python train.py --n_layer=13 --d_model=320 --n_experts=32 --experts_per_token=3 --d_expert=64 --d_shared_expert=0 --activation="geglu" --moe_layers=[2, 3, 4, 5, 6, 7, 8, 9, 10, 11, 12] --router_score="softmax" --normalize_top_k=false --routed_scale=1.0 --balance_loss=0.00207 --balance_bias=true --init_std_router=0.0299 --lr_router=0.00127 --vocab_size=16384 --norm="rmsnorm" --norm_eps=1e-06 --tie_embeddings="early" --optimizer="muon_variant" --lr=0.00207 --batch_tokens=[32768, 65536] --seq_len=256 --train_tokens=264700000 --steps=5567 --dataset="wikipedia_en"
Below are experts of layer 7 (counted from 0) of a mixture-of-experts language model. Rows are named router (the router's row for the expert) and show model dimensions 64-127. Each number is 500 + 25 x the weight over its row's rms, rounded and kept within 0 to 999. Numbers have three digits each.
After each expert's rows: "gets" lists some tokens that make up at least twice as much of what it gets as of all text; "comes after" lists some tokens at least twice as common just before its tokens as in all text. This comes from a sample of Wikipedia text that the model never trained on. Tokens count by the router's weight.

# expert 28
router:507534524489511516494507517492476495515496523504503505495570529531511517509524509464447486492487526532495477494536460519475502507522541482495527552475445461465530506514460510489497481465486489
gets: " |", " ", " —", " (", ")", "\""
comes after: " ", " |", " —", "\"", ")", "|"

# expert 9
router:467481511469492543520498485487467478507530508513501513503539493500539480481513525531522539467456502488498502496443485515487494547512532500483464513527504505489522515472519516476492504479499489
gets: ".", ",", "–", " 2013", " 2016", " 2014"
comes after: " in", ",", "–", " In", "In", " June"

# expert 19
router:521471532556552499528512503463480505497507463507497505475522491478503550516465499506458488478490529544512498523491477520464472509506476492480489489504518539500515525468502505495540480429457518
gets: " was", " is", " to", " as", " a", " were"
comes after: " was", " he", " to", " is", " He", " it"

# expert 24
router:532535500490450504463514556490522491490494496456490443497492484547515469507480475478504481501453514473499493458449490486489447496503473490476544512518507496531519494534488497534495501523535516
gets: "-", " |", "|", ";", "=", " Born"
comes after: "\n", "-", " |", "|", ";", " Team"

# expert 21
router:511529497493530495510500536496507486487461510517535488465476476496506508454535462498475535478511504481532497492440480555437502524471525526524474526551461469557499502531506496489487517457498497
gets: "\n", "==", "|", "===", " ==", "===="
comes after: "\n", " |", ".", ")", "==", " ="

# expert 5
router:516514524520520513469480501505507504467485479462510473519485453503486493502470496535480511480492507499525490539530479503533457480486476484486513523542492491547517536492521500515507457536481498
gets: " (", "°", ")", " m", ":", "′"
comes after: "-", " (", "–", " •", " /", "2"

# expert 4
router:511468465508510497481521516480503530519484520439505484501538503550477572503457515477477519461530509503518490459503464527509528484524486521518471464502507496487499516510516465522494493516473462
gets: " |", " +", " p", " c", " —;", " —"
comes after: " |", ";", " —;", " 2", " 3", " 1"

# expert 20
router:527518522494509509505498527491499557486483512504492490536482469480494483513481514502501531499495482497491526491493494533469507514458542495483524505490464529441503552506457480478451476502476482
gets: " |", ";", ")", "%", " (", " —;"
comes after: " ", ")", " 0", "%", "1", "0"

# expert 14
router:548509467480529523531487542508483460479430502507472497491499472479477520501465516486531535476507516480501496467497497494477542488492492489465524481526497486482522516559505510549482496503468498
gets: " |", "|", "-", ";", ":", "',"
comes after: "\n", " 1", " 2", " 4", " 3", " 0"

# expert 11
router:470496497471564528497511465496469550505529499499535519456550495543502542537480505516499500508506508541471497505483501472536460467472472497519520490492510538502548491528483488484481501513463540
gets: " the", " a", " his", "'s", " of", " their"
comes after: " to", " of", " for", " with", " in", " on"

# expert 29
router:474486514487488487482487492543509488486476520536521555500523462471519485466460452483494499504514487463508476547472500508447497509480504504530531470529520487485517490544532495523503538472474449
gets: " 1", " 2", " 3", " 4", " 6", "1"
comes after: " |", ".", "–", "|", ";", ":"